python train.py --n_experts=128 --d_expert=64 --balance_loss=0.0101 --norm_eps=1e-05
Below are experts of layer 8 (counted from 0) of a mixture-of-experts language model. Rows are named router (the router's row for the expert), down (a neuron's output weights, with its number) and show model dimensions 0-127. Each number is 200 + 20 x the weight over its row's rms, rounded and kept within 0 to 999.
Before each expert's rows: a language model's description of what the expert responds to; "comes before" lists some tokens at least twice as common just after its tokens as in all text. This comes from a sample of Wikipedia text that the model never trained on. Tokens count by the router's weight.

# expert 32
It responds to: Abstract noun endings. Abstract nouns and suffixes like -ance, -ation, -ment, -ity, such as death, disease, development, appearance, disuse.
comes before: "s", " of", ",", ".", " and", "d"
router,173,189,214,215,170,196,234,189,176,218,236,200,199,186,215,218,237,179,180,234,200,231,245,202,220,238,211,205,196,208,199,176,193,165,206,179,207,192,195,189,202,185,203,190,186,170,196,202,175,163,213,211,202,197,188,205,177,230,217,201,188,221,184,218,208,224,183,196,190,229,217,214,191,192,163,222,179,187,187,205,216,186,202,196,197,236,196,188,196,193,161,198,209,237,244,203,213,209,187,174,212,160,191,214,180,192,233,238,188,178,169,215,234,192,210,233,199,182,205,204,188,191,203,223,191,178,234,159
down0,200,202,240,184,202,225,230,186,193,185,213,232,187,202,193,184,211,216,210,203,211,222,180,180,191,203,179,167,173,202,204,149,166,204,210,185,227,182,153,185,198,187,200,204,220,192,190,199,217,193,175,205,202,203,212,197,187,212,195,203,187,184,201,165,216,204,224,179,169,200,175,271,228,185,230,201,215,210,187,173,187,214,182,204,156,195,188,198,210,206,196,175,235,244,195,204,163,214,232,225,187,189,186,194,230,194,189,202,200,210,215,198,168,181,186,198,200,206,207,221,207,199,198,218,236,252,222,202
down1,210,208,204,216,196,180,199,217,207,178,150,223,193,200,212,193,215,182,221,199,210,204,203,234,197,206,213,229,209,229,184,192,217,209,169,239,188,218,177,208,198,179,172,200,209,216,198,224,163,214,195,163,202,188,213,204,211,194,182,185,180,226,191,161,219,160,196,206,224,145,198,182,188,219,196,187,211,186,168,184,177,208,187,199,223,197,175,190,170,212,216,261,210,196,202,189,194,169,177,241,191,209,176,196,177,218,174,213,204,208,195,209,213,154,174,220,211,221,217,179,200,189,217,225,184,186,182,232
down2,173,213,223,225,208,218,205,160,192,182,203,218,201,231,200,175,254,196,204,184,188,212,222,194,203,184,172,191,217,226,212,210,224,217,243,209,225,193,233,229,199,192,196,213,211,209,194,186,209,185,195,180,234,207,226,211,168,195,222,225,222,185,230,189,223,206,191,233,211,210,184,189,191,174,187,165,157,207,186,214,194,201,197,213,205,205,206,192,227,191,229,217,210,215,211,232,209,246,201,186,196,179,160,209,219,209,217,170,254,184,178,201,182,165,170,181,204,205,193,206,195,221,192,237,220,208,188,201

# expert 25
It responds to: Hyphens and number separators. Hyphens in compounds like game-winning and anti-Party, en dashes in year ranges, decimal points and digits in statistics, and prefixes un, inter, non.
comes before: "1", "2", "3", "0", "4", "5"
router,183,195,195,238,191,177,202,196,168,193,191,186,202,184,201,191,217,196,178,218,181,224,204,191,192,208,186,187,209,220,209,173,244,218,184,215,203,225,190,238,190,213,197,164,178,198,212,203,193,176,183,214,187,225,202,185,221,228,232,216,186,185,236,241,193,223,193,181,218,202,178,224,167,185,200,233,202,201,212,219,186,204,216,204,253,212,213,197,212,186,160,177,230,202,219,227,174,212,198,196,184,232,200,173,198,200,211,192,211,186,161,228,220,184,191,174,180,186,180,239,168,175,218,191,232,224,191,166
down0,222,171,197,186,230,213,197,206,184,213,186,178,216,173,201,144,192,209,193,192,207,183,183,208,205,187,186,196,218,226,148,200,191,212,249,194,205,198,167,173,206,171,171,204,178,215,186,170,205,201,211,205,188,194,234,208,200,209,185,235,204,174,204,193,206,168,209,184,199,204,191,216,195,175,177,193,200,197,217,236,222,166,214,187,214,194,249,207,222,206,209,215,215,162,192,212,208,199,208,223,197,233,187,178,226,189,195,229,222,204,245,200,179,152,186,215,189,204,227,227,190,216,207,219,209,181,205,158
down1,192,198,236,212,201,239,208,175,195,233,230,220,231,191,196,231,205,205,210,191,171,221,204,185,190,213,217,221,216,169,222,222,204,216,195,185,186,215,211,199,182,187,221,188,175,235,249,231,196,197,209,218,166,190,201,198,206,199,207,219,229,237,182,234,212,182,215,231,179,192,195,193,221,195,156,202,218,217,208,203,178,216,238,192,190,206,231,180,200,194,183,242,199,203,181,203,195,191,206,203,177,232,202,202,195,212,208,211,234,222,245,172,200,181,207,202,192,237,214,236,208,222,188,188,226,201,163,174
down2,212,188,184,226,203,208,228,183,204,214,203,219,198,216,217,204,205,183,184,203,218,167,234,206,217,216,210,218,192,207,217,184,215,180,212,210,203,180,213,201,231,215,181,231,220,227,178,177,214,223,219,162,242,196,226,170,191,209,191,209,204,195,206,164,194,193,216,209,172,205,170,221,216,175,226,164,198,217,177,198,202,204,167,201,218,215,209,234,184,219,188,155,190,209,212,199,179,217,175,210,194,233,193,203,213,191,175,202,173,210,192,227,177,208,161,226,166,173,184,184,217,169,206,183,250,165,215,235

# expert 48
It responds to: Line breaks, descriptors. Line breaks in lists and equations, plus descriptive words in spec lists or captions: left, right, double, single, given, built.
comes before: "-", "|", "\n", " of", " by", " York"
router,220,200,201,191,215,198,211,209,143,192,218,199,172,206,195,192,221,211,162,222,220,242,215,165,205,203,240,223,187,192,231,194,194,223,186,201,187,201,206,230,189,205,203,160,151,201,209,199,224,156,192,203,196,220,209,206,206,235,177,178,211,185,189,197,221,261,204,190,183,210,203,184,171,176,193,208,206,171,190,216,183,201,179,216,211,204,220,187,216,196,193,195,218,215,185,197,210,218,192,198,226,228,205,242,204,198,208,216,198,191,165,200,207,176,179,172,163,198,169,211,157,197,213,225,212,188,207,167
down0,182,221,193,203,204,155,213,174,190,218,203,179,207,222,198,225,208,201,179,182,208,211,196,230,179,206,211,170,233,181,208,236,189,170,207,176,214,234,197,198,195,197,202,198,222,228,169,216,212,205,215,251,219,199,221,207,183,211,222,216,195,228,215,195,217,164,185,192,243,198,194,205,208,174,202,200,220,167,223,206,223,221,200,191,240,212,133,206,192,210,171,202,200,212,223,207,228,219,198,217,190,180,218,211,182,195,223,190,212,190,155,188,192,174,199,213,181,172,210,202,157,196,186,229,199,226,220,195
down1,173,242,230,224,232,190,235,214,187,217,177,226,181,197,200,210,194,172,207,205,205,220,213,208,188,198,218,208,235,177,193,212,186,169,212,211,194,167,153,200,256,200,222,185,202,192,223,175,175,206,219,226,232,203,202,222,203,244,192,182,237,206,217,207,197,188,184,197,233,179,223,202,189,192,193,219,133,180,208,186,201,197,195,213,207,199,207,218,172,216,206,211,220,209,177,195,210,225,216,197,194,195,180,224,209,233,204,227,175,193,184,190,200,205,195,230,217,196,191,175,226,190,227,182,192,214,228,225
down2,211,175,173,195,181,178,208,192,208,205,177,204,197,206,174,201,189,194,193,175,216,195,211,179,214,217,203,205,209,205,229,168,157,198,184,184,198,193,206,226,218,180,179,203,178,185,195,237,215,221,210,209,192,193,204,222,240,188,209,205,211,217,241,202,188,222,197,213,185,269,224,212,214,241,213,195,143,218,199,171,221,183,190,186,206,196,199,176,235,176,211,211,221,201,193,222,209,229,175,217,215,233,200,203,187,202,226,203,200,212,197,207,218,207,198,168,236,219,157,182,237,163,177,204,172,199,193,214

# expert 9
It responds to: Common noun stems. Ordinary nouns and adjectives that take a following suffix, often after of or for, such as author(s), national, record(s), journalist.
comes before: "s", "ed", "ing", "ly", " and", "ism"
router,198,226,192,202,193,174,215,186,174,200,218,169,220,202,223,178,221,183,141,242,225,207,237,194,204,225,235,192,205,207,228,202,188,199,175,201,180,215,163,207,206,231,190,202,195,180,186,165,208,144,215,182,218,198,214,187,191,194,204,210,192,203,199,215,205,217,188,182,215,231,205,187,186,185,163,189,177,209,190,187,173,160,193,196,209,214,212,177,184,214,191,202,211,205,214,220,187,209,162,216,209,193,225,205,190,215,244,235,175,193,173,204,216,177,174,204,232,207,175,172,162,194,217,199,205,217,219,177
down0,176,228,234,183,207,194,202,185,229,229,196,184,190,181,185,181,185,224,235,178,188,160,216,187,190,164,210,215,205,183,224,210,221,192,199,216,227,184,236,199,234,197,199,207,187,181,226,168,190,193,206,183,188,227,190,218,187,198,231,210,186,182,203,178,224,191,163,206,186,219,221,208,185,251,189,176,224,216,198,206,227,215,185,220,225,237,204,204,210,224,217,167,172,202,220,204,171,206,223,236,199,206,191,185,184,200,237,198,205,168,192,209,210,247,197,214,208,191,210,194,207,218,173,178,173,197,241,214
down1,178,232,196,191,202,228,248,215,177,168,175,205,206,201,213,200,186,192,173,206,161,189,186,184,213,198,186,204,226,186,242,224,195,195,203,209,176,188,221,206,190,214,188,202,225,167,218,195,195,204,187,185,184,185,227,221,237,226,178,210,194,196,209,242,204,210,183,190,198,207,221,219,195,206,193,213,162,167,174,224,164,155,192,194,210,205,205,190,208,210,224,174,176,226,179,214,203,209,190,187,185,218,164,164,203,195,205,218,186,241,199,186,173,246,183,182,206,175,249,185,191,198,214,196,181,175,206,220
down2,210,209,201,182,231,161,202,202,196,233,149,222,197,221,236,226,205,220,195,197,213,190,214,223,203,193,185,238,201,226,186,184,200,198,209,191,198,191,200,225,180,213,226,188,191,200,186,193,182,205,230,209,185,225,207,226,198,205,206,196,153,192,226,185,244,155,177,157,201,174,174,206,184,201,186,191,190,190,195,220,164,191,220,212,184,187,191,171,195,175,176,198,212,223,214,170,202,195,202,190,211,194,206,191,210,203,221,180,207,186,157,220,223,152,221,210,201,208,186,202,187,182,182,155,197,249,173,200

# expert 47
It responds to: Table numbers and codes. Digits and column headers in sports or results tables, such as laps, points, L, GF, Pts, and row-ending line breaks.
comes before: " |", "|", ";", "0", "–", "5"
router,182,207,218,197,208,210,179,195,185,200,196,150,208,190,208,214,214,208,187,205,221,224,194,184,194,220,240,209,234,228,218,197,217,176,181,179,201,198,195,197,201,225,190,202,168,187,208,178,195,169,203,193,221,196,209,185,206,167,248,190,223,198,210,244,236,183,196,196,219,199,185,217,166,160,211,211,209,170,187,233,191,172,207,200,224,211,189,222,210,176,195,203,214,230,218,196,210,209,186,188,232,189,236,209,179,216,231,221,170,192,145,199,196,204,180,202,196,179,245,246,203,187,212,216,175,221,181,204
down0,192,207,219,223,180,198,209,207,187,206,183,204,197,240,187,182,223,212,183,183,194,187,218,166,210,181,176,205,189,232,163,185,205,208,168,215,171,192,166,185,188,192,232,180,192,212,176,189,175,191,192,151,202,213,174,167,220,213,199,167,205,213,159,199,204,206,177,210,198,183,187,198,182,205,230,210,160,171,190,196,221,244,184,221,213,210,226,204,174,219,206,181,174,165,220,224,206,210,234,196,170,212,185,193,185,189,192,208,216,223,187,228,195,189,219,199,207,189,193,223,179,237,206,161,244,192,178,209
down1,220,203,180,175,199,196,237,188,176,214,187,164,204,240,216,215,197,193,211,188,217,229,206,210,182,176,244,195,177,213,221,234,203,176,210,181,177,178,167,212,187,218,175,204,230,222,174,186,181,177,206,231,193,231,157,211,197,207,214,210,179,212,200,216,213,221,193,194,231,193,154,202,199,200,188,170,204,216,209,210,194,220,183,216,217,159,164,207,195,193,168,214,181,181,191,171,192,211,216,186,191,222,211,182,207,192,200,166,188,219,237,203,217,195,210,164,187,211,183,205,210,202,241,210,190,197,239,168
down2,234,226,199,183,196,237,219,227,206,206,191,198,214,197,204,195,223,187,220,189,195,180,186,173,164,208,191,245,199,216,191,171,211,225,203,166,194,191,201,179,164,194,204,174,214,188,195,204,211,154,188,200,200,203,197,226,176,197,211,235,194,203,206,201,187,214,188,201,215,187,240,172,228,207,212,215,201,217,219,204,214,190,204,192,215,235,214,215,186,164,200,200,185,238,197,232,173,211,266,205,187,158,187,207,200,185,180,210,219,224,225,204,174,205,215,241,183,169,193,226,218,187,216,218,207,235,170,194

# expert 60
It responds to: Sentence ends. Sentence-final periods and closing quotes or brackets, plus sentence-start pronouns such as It and He and some word endings.
comes before: "\n", " The", " In", "″", " It", " He"
router,232,199,233,177,234,217,204,190,189,194,188,177,190,181,205,204,237,237,198,213,222,222,238,207,189,173,203,195,194,216,230,164,188,205,157,202,201,210,169,210,218,201,188,174,179,177,208,165,179,174,180,209,209,209,200,195,163,178,192,217,204,190,213,234,210,198,156,219,201,223,193,210,162,167,195,200,173,207,162,224,226,199,215,207,242,192,182,208,225,206,205,246,229,229,217,218,209,198,202,211,213,236,195,180,206,201,215,217,175,212,185,198,173,199,205,179,202,184,234,200,180,188,221,213,194,200,205,174
down0,193,219,207,184,186,195,189,214,178,190,197,240,224,209,197,239,158,175,204,180,181,240,219,196,182,199,200,202,167,172,218,189,235,204,192,216,227,203,242,204,183,228,180,230,220,227,177,194,223,215,217,177,190,208,213,180,215,212,215,181,175,229,174,232,182,224,190,222,213,160,159,183,212,218,185,198,226,171,201,208,189,201,225,185,186,204,236,185,200,209,199,185,222,190,193,204,210,198,183,194,163,219,186,188,195,159,215,213,234,209,244,202,234,191,208,225,179,205,193,224,187,205,206,197,212,210,223,218
down1,184,211,187,212,206,194,186,245,226,211,216,196,191,210,204,207,227,172,183,221,215,198,207,208,189,171,214,198,216,180,181,195,223,192,198,190,181,210,223,177,221,202,188,182,168,223,205,235,206,204,194,207,170,200,203,229,213,195,220,231,206,238,187,219,246,216,238,178,195,201,201,208,207,196,212,238,251,192,222,209,196,191,199,250,197,176,219,228,207,157,196,179,195,188,179,184,222,236,185,208,225,210,173,220,208,167,259,200,186,171,193,188,191,186,220,192,158,191,174,210,206,187,199,202,202,211,188,185
down2,197,199,199,186,194,228,177,182,237,172,205,216,199,188,204,200,220,240,199,179,199,201,228,189,214,179,212,201,191,239,207,175,188,218,225,170,202,182,185,216,249,232,212,191,177,173,229,206,223,199,195,187,231,176,189,189,247,187,202,213,177,191,237,168,209,202,181,214,201,172,196,164,199,218,219,177,216,174,149,224,217,175,200,228,175,211,216,209,213,189,229,197,195,209,216,223,187,188,176,211,204,210,196,162,193,176,187,229,210,229,213,204,183,218,173,224,179,219,209,193,182,212,191,226,206,195,175,226

# expert 28
It responds to: Table cell contents. First tokens inside table cells after pipes, such as position codes MF/DF, "at" opponents, digits, dashes, and column headers.
comes before: " |", "|", "3", "4", ";", "N"
router,197,231,226,189,192,200,198,203,210,176,193,173,196,203,191,204,222,222,160,212,231,224,230,165,200,226,222,198,202,189,205,199,228,228,202,181,196,209,194,227,209,204,199,174,169,191,193,204,175,190,200,218,215,208,220,161,192,174,246,203,190,188,181,237,214,185,166,177,198,189,188,210,175,175,194,204,235,187,218,249,191,226,179,205,221,206,169,215,229,187,166,213,215,243,205,206,215,226,224,208,221,191,198,214,175,195,192,223,200,170,156,227,187,175,194,191,181,180,195,207,192,194,202,240,161,190,202,200
down0,191,194,220,210,206,186,206,184,228,193,189,213,232,187,182,222,203,206,213,192,240,178,183,216,202,242,202,176,187,177,223,203,155,205,179,202,198,212,229,193,196,204,209,215,228,199,227,210,185,229,188,177,180,203,205,212,196,225,164,173,200,192,196,132,180,223,158,190,192,200,218,198,223,222,199,188,179,178,204,207,205,204,203,182,200,155,221,225,238,194,199,198,191,156,196,204,184,183,187,203,142,225,172,186,216,218,186,199,213,206,193,173,216,213,198,210,226,192,190,188,241,233,198,230,214,184,198,194
down1,204,169,183,181,177,194,207,175,192,211,232,190,174,208,219,211,182,210,210,200,183,180,214,183,173,175,215,196,192,201,216,166,172,179,215,227,189,206,192,193,199,177,206,201,194,165,174,196,215,171,197,216,223,176,220,215,212,221,153,171,177,219,227,206,178,240,214,187,225,163,213,200,208,202,179,195,185,185,225,204,200,212,152,194,191,232,215,190,203,159,213,188,181,172,197,201,201,224,191,230,224,220,200,190,203,168,222,225,193,192,241,183,209,171,217,239,170,168,198,184,228,214,187,195,226,224,183,213
down2,207,222,206,260,179,166,210,179,178,209,203,210,170,212,177,215,216,187,200,212,198,190,254,199,185,187,188,206,216,218,214,182,216,199,166,201,212,187,187,202,166,199,192,188,227,156,212,178,211,201,198,199,231,198,200,168,225,153,209,170,203,225,202,174,183,181,201,219,186,190,205,189,172,202,232,198,229,223,203,186,218,166,224,219,171,178,189,185,159,177,206,215,193,212,193,213,189,193,268,181,214,193,217,221,197,211,221,195,192,180,195,231,188,194,218,215,210,214,208,207,182,218,194,186,205,185,228,218

# expert 51
It responds to: Table pipes and field colons. Table cell pipes, infobox field colons and function words before a value, as in Country: United States, Leader before election, of, the.
comes before: " ", " the", " \"", " A", " K", " —"
router,217,192,193,212,209,207,181,153,206,215,203,202,195,184,229,207,192,181,175,208,245,214,217,185,208,241,191,212,182,191,215,168,227,211,183,166,206,195,206,206,205,215,180,197,203,208,215,175,177,189,205,218,179,217,193,194,186,222,243,205,167,205,165,242,187,217,164,187,203,229,201,209,150,169,174,193,195,185,205,242,193,174,185,218,202,225,185,181,205,174,179,204,206,207,210,204,234,219,213,175,217,211,225,187,195,211,205,220,203,184,178,224,229,177,193,165,171,216,210,208,178,168,215,239,214,200,171,209
down1,224,184,181,178,214,217,185,188,198,196,185,206,190,163,207,198,188,206,192,178,211,191,224,209,204,180,211,172,215,205,169,194,197,177,217,211,171,189,193,182,227,221,207,189,212,245,270,213,203,202,171,211,203,171,155,233,191,208,198,197,174,227,206,218,196,248,192,201,182,208,198,200,207,225,189,208,202,206,181,226,219,197,218,167,151,236,202,194,188,179,248,176,167,176,179,199,190,172,202,227,203,213,202,198,200,215,181,197,220,203,240,199,194,200,230,200,181,238,180,190,200,172,192,201,220,203,214,204
down2,193,205,211,192,196,180,215,192,181,209,194,212,217,216,196,187,189,221,215,169,202,148,205,238,188,194,180,191,181,221,221,233,209,251,222,222,214,187,179,219,194,217,212,208,217,177,162,173,189,153,239,232,214,177,189,201,186,196,200,184,234,205,201,233,219,231,190,196,186,194,198,189,182,198,194,195,205,180,203,190,217,210,229,215,165,199,202,221,191,184,187,176,188,181,189,200,181,143,205,215,193,175,201,212,172,230,214,170,191,200,195,244,199,198,252,207,221,222,203,224,222,187,173,215,204,194,202,191
down3,209,209,177,217,190,206,213,215,170,206,218,215,247,200,191,212,199,198,213,206,198,209,189,212,164,168,198,183,158,192,206,188,208,219,194,206,220,181,162,202,230,179,182,199,234,220,230,212,211,241,197,204,183,231,161,214,203,154,181,169,187,164,200,202,186,206,180,204,199,189,194,223,230,171,219,180,215,209,212,214,182,195,223,169,206,190,217,194,182,199,174,164,190,205,188,189,202,170,199,216,201,224,208,180,202,201,189,209,231,203,245,181,175,184,200,224,177,168,211,184,232,214,210,240,195,216,225,162

# expert 19
It responds to: Prepositions after verbs. Prepositions such as in, of, for, with, during, between, into that follow a verb or noun in prose narratives, like accused of, developed for.
comes before: " the", " a", " his", " an", " their", " its"
router,233,199,200,222,194,221,215,164,166,210,229,194,195,179,217,216,219,200,161,201,217,216,201,194,188,191,201,160,199,208,207,166,234,187,180,201,182,237,199,215,177,254,182,207,206,214,242,202,208,187,194,200,184,206,189,203,209,242,228,200,188,214,169,247,200,226,191,204,204,228,210,206,160,157,180,173,198,183,191,224,192,198,222,174,226,230,193,204,189,196,191,213,234,206,228,232,221,219,197,197,198,213,212,200,179,193,207,219,226,192,182,204,201,151,194,193,215,183,194,187,193,178,231,196,167,196,208,186
down0,237,216,197,225,173,192,168,240,213,204,182,196,231,207,209,227,231,198,185,193,206,237,192,201,224,219,193,204,177,189,227,191,193,198,178,194,162,201,188,202,194,201,181,217,251,201,193,207,215,195,220,181,217,248,189,196,208,202,220,187,197,225,209,225,194,215,195,218,205,190,189,188,214,209,217,217,251,203,182,193,215,246,220,204,206,169,173,220,228,190,164,187,166,213,208,173,215,162,202,197,193,208,185,197,212,211,214,140,202,196,211,181,167,198,245,208,217,208,190,210,204,190,192,191,188,211,188,163
down1,199,202,173,182,215,219,221,214,164,188,189,194,221,192,203,177,199,196,177,179,172,185,221,185,177,185,174,227,180,209,202,194,185,190,198,224,198,227,199,191,182,232,159,228,170,175,220,189,205,206,200,202,215,198,240,176,204,205,223,185,191,198,227,182,196,187,206,184,194,196,209,207,210,191,208,223,175,170,190,215,212,222,208,232,247,180,189,186,207,228,237,216,221,195,200,239,201,174,190,187,176,188,177,223,181,160,213,184,233,187,177,217,185,221,207,226,175,193,160,193,205,213,207,199,211,171,141,230
down2,199,151,197,221,181,214,205,201,234,235,227,194,184,208,191,223,178,206,235,196,229,192,190,183,204,239,199,162,251,213,200,198,205,203,174,212,204,192,203,200,199,216,190,218,188,229,184,211,210,211,220,195,171,191,182,212,190,205,177,174,200,218,209,212,188,204,199,191,197,186,138,202,184,197,230,182,225,179,192,208,179,187,210,219,196,194,176,214,184,209,225,175,230,182,189,201,201,184,219,197,194,222,207,175,181,244,203,208,189,191,255,201,194,196,223,176,193,168,181,237,194,180,210,208,185,170,152,176

# expert 11
It responds to: Given names in lists. First names, and sometimes surname starts, of people in lists, tables and credits, such as John, George, Sean, Michael Douglas.
comes before: " |", " (", "%", "'", "o", " City"
router,193,215,216,201,207,184,198,174,186,173,208,151,192,184,222,204,217,207,186,213,219,242,225,221,183,243,216,184,167,204,238,168,222,166,209,175,206,203,211,222,232,186,183,190,171,205,214,184,204,184,204,223,218,228,242,172,203,184,194,204,195,182,193,195,196,179,162,192,215,216,177,231,180,188,196,210,202,179,196,210,194,201,180,194,223,216,202,219,223,205,161,193,190,193,208,181,238,219,188,186,224,222,219,210,172,182,197,233,180,198,161,215,212,192,193,165,191,193,212,208,180,188,222,242,176,175,220,186
down0,203,227,172,200,216,170,211,183,212,208,191,210,199,176,210,187,189,223,215,194,190,227,206,164,198,161,182,230,216,167,206,160,183,216,218,200,186,204,181,195,173,202,209,188,223,167,192,209,194,192,193,235,183,181,214,232,193,231,190,190,173,208,203,189,205,191,237,216,179,214,199,209,203,193,238,256,259,180,225,181,196,197,201,197,211,182,229,234,194,207,189,211,217,210,183,193,212,232,241,169,229,202,187,209,202,216,183,199,208,179,196,199,159,191,167,217,205,207,206,214,206,216,212,165,165,210,177,211
down1,181,181,204,197,219,204,191,213,183,211,184,167,245,191,200,193,184,186,224,146,201,178,238,198,210,178,219,234,199,211,212,221,219,188,187,219,184,225,212,217,239,212,210,205,215,202,162,197,213,215,217,209,186,243,182,173,174,212,224,203,231,218,177,220,221,231,241,183,199,200,180,211,221,181,203,194,195,169,218,223,176,176,234,190,186,198,181,216,157,168,186,214,192,201,184,237,201,181,211,188,208,190,198,173,195,200,202,181,220,207,199,209,219,207,204,219,216,212,203,220,175,200,229,167,215,183,159,185
down2,246,176,215,208,174,179,182,178,222,197,180,218,213,188,203,191,205,213,194,214,198,203,222,172,203,213,201,201,176,202,210,203,195,201,188,212,168,193,238,222,193,211,186,184,222,205,173,223,189,185,188,235,233,178,209,209,197,197,158,201,182,155,197,203,149,207,206,206,214,186,207,227,236,227,187,205,239,221,234,177,205,194,252,205,197,187,204,213,203,210,195,185,194,169,186,191,260,211,221,207,192,194,184,195,228,220,203,189,188,185,220,182,183,180,174,176,215,210,153,181,198,194,184,179,200,207,238,210

# expert 52
It responds to: Numeric punctuation and units. Punctuation and unit tokens between numbers, such as decimal points, pipes, en dashes, parentheses, km, °, ′.
comes before: "1", "0", "2", "3", "4", "5"
router,217,215,202,197,204,200,176,190,191,184,228,156,210,178,196,209,206,158,198,225,186,217,203,176,213,185,235,175,217,197,195,180,213,226,203,202,200,215,193,199,193,239,185,210,162,198,211,227,201,168,200,205,195,205,199,188,195,184,251,193,186,189,186,223,216,235,209,202,160,216,186,195,169,170,183,216,220,202,165,231,178,184,212,193,230,194,203,196,229,211,201,199,241,249,220,207,211,193,207,192,234,214,227,170,217,206,199,191,194,187,147,212,217,146,212,213,217,193,214,225,171,199,201,216,200,195,219,183
down0,161,195,235,192,180,193,192,212,201,189,217,217,229,194,202,203,227,210,179,207,192,217,203,242,208,175,203,231,198,196,191,219,231,210,200,181,228,220,224,193,209,179,196,218,217,196,214,181,203,196,175,206,198,160,197,223,180,180,162,223,178,207,232,206,210,199,176,168,181,157,195,165,221,221,212,224,202,249,190,158,216,219,201,224,211,198,215,210,213,216,204,220,222,220,174,231,217,194,197,179,189,200,183,211,185,213,208,155,208,180,200,190,188,186,193,241,198,175,180,190,218,225,199,175,169,174,163,213
down1,152,186,176,209,187,251,234,170,202,187,210,205,211,222,200,194,200,213,189,210,211,207,185,184,195,202,170,232,226,214,228,205,191,222,190,233,190,167,185,186,238,192,206,169,208,195,226,154,214,206,206,203,200,205,234,209,198,221,182,212,214,231,197,162,188,164,191,199,200,230,224,193,212,190,202,210,182,208,198,186,240,217,216,193,205,204,183,161,153,224,191,211,185,166,165,168,209,218,208,223,168,199,198,216,216,184,183,183,185,188,219,190,198,178,180,204,211,192,190,204,185,215,179,172,205,229,200,236
down2,203,201,172,170,179,174,205,205,240,173,199,214,178,189,192,168,212,214,226,213,180,166,204,239,212,167,204,194,195,185,195,206,182,196,212,220,188,201,201,190,194,197,182,203,204,173,204,179,247,173,185,197,184,204,204,196,203,200,162,199,202,198,224,182,192,190,221,177,174,160,231,222,213,227,226,174,162,206,229,203,230,188,221,172,218,178,203,210,224,189,220,215,199,173,241,256,199,175,195,195,175,207,166,188,228,198,203,194,216,218,225,195,206,183,203,212,213,168,204,180,232,209,167,198,226,182,202,187

# expert 34
It responds to: Line breaks and headings. Line breaks after sentence ends or table rows, section heading markers ==, list dashes, and the seconds mark ″ in coordinates.
comes before: "\n", "-", "|", "The", "==", "In"
router,168,209,185,221,195,186,177,198,205,192,234,154,177,216,223,207,219,217,185,220,215,220,187,187,216,226,240,189,201,214,198,157,187,202,187,216,200,232,215,193,208,240,201,204,166,167,174,189,195,156,169,196,184,230,186,168,183,223,197,209,195,186,206,210,200,212,179,206,194,223,212,210,193,197,210,181,204,190,201,248,187,222,160,200,221,204,208,238,212,157,182,214,196,232,222,225,205,203,203,193,227,231,196,216,205,192,222,218,190,186,149,189,210,185,189,198,175,183,179,214,205,188,218,227,195,189,225,175
down0,196,198,204,228,184,183,170,230,187,203,195,221,214,137,180,205,176,198,179,181,200,172,191,190,164,213,235,203,214,194,189,200,195,199,186,190,189,209,193,202,190,208,209,223,186,160,169,225,200,207,187,189,195,186,246,193,198,196,209,189,190,214,239,219,170,212,204,204,178,220,189,173,183,235,184,183,213,195,238,220,216,176,225,217,185,221,199,171,220,223,213,220,183,202,233,197,190,216,184,179,230,209,184,194,196,230,214,228,192,190,146,198,226,219,196,237,157,183,180,191,175,202,202,224,197,215,218,218
down1,211,193,184,175,204,202,204,227,216,217,204,174,237,219,197,174,178,198,182,171,208,227,220,226,189,197,188,194,200,191,183,211,175,199,176,214,231,250,186,228,208,188,215,234,202,167,170,223,172,214,199,198,201,158,191,225,217,185,190,256,164,178,208,241,241,190,208,198,196,182,179,218,226,204,211,191,183,204,202,177,207,204,174,213,158,201,224,192,237,227,205,200,194,194,211,184,199,199,238,221,175,206,172,204,207,198,195,215,216,203,229,186,195,195,183,245,209,208,223,202,210,211,178,185,176,196,219,215
down2,231,192,188,223,212,195,227,201,192,206,197,210,217,229,210,171,195,192,154,173,174,202,222,205,209,240,187,206,175,215,201,217,204,190,194,216,231,261,200,192,176,203,172,220,242,217,156,219,206,171,207,235,225,169,196,206,195,212,190,198,228,152,204,177,201,217,202,212,192,178,211,207,188,233,209,214,198,231,207,202,191,221,224,185,198,197,204,220,224,207,204,222,207,216,197,209,175,250,210,207,210,209,174,209,185,170,180,179,212,215,194,174,208,205,207,187,198,194,201,245,202,178,185,217,218,246,214,203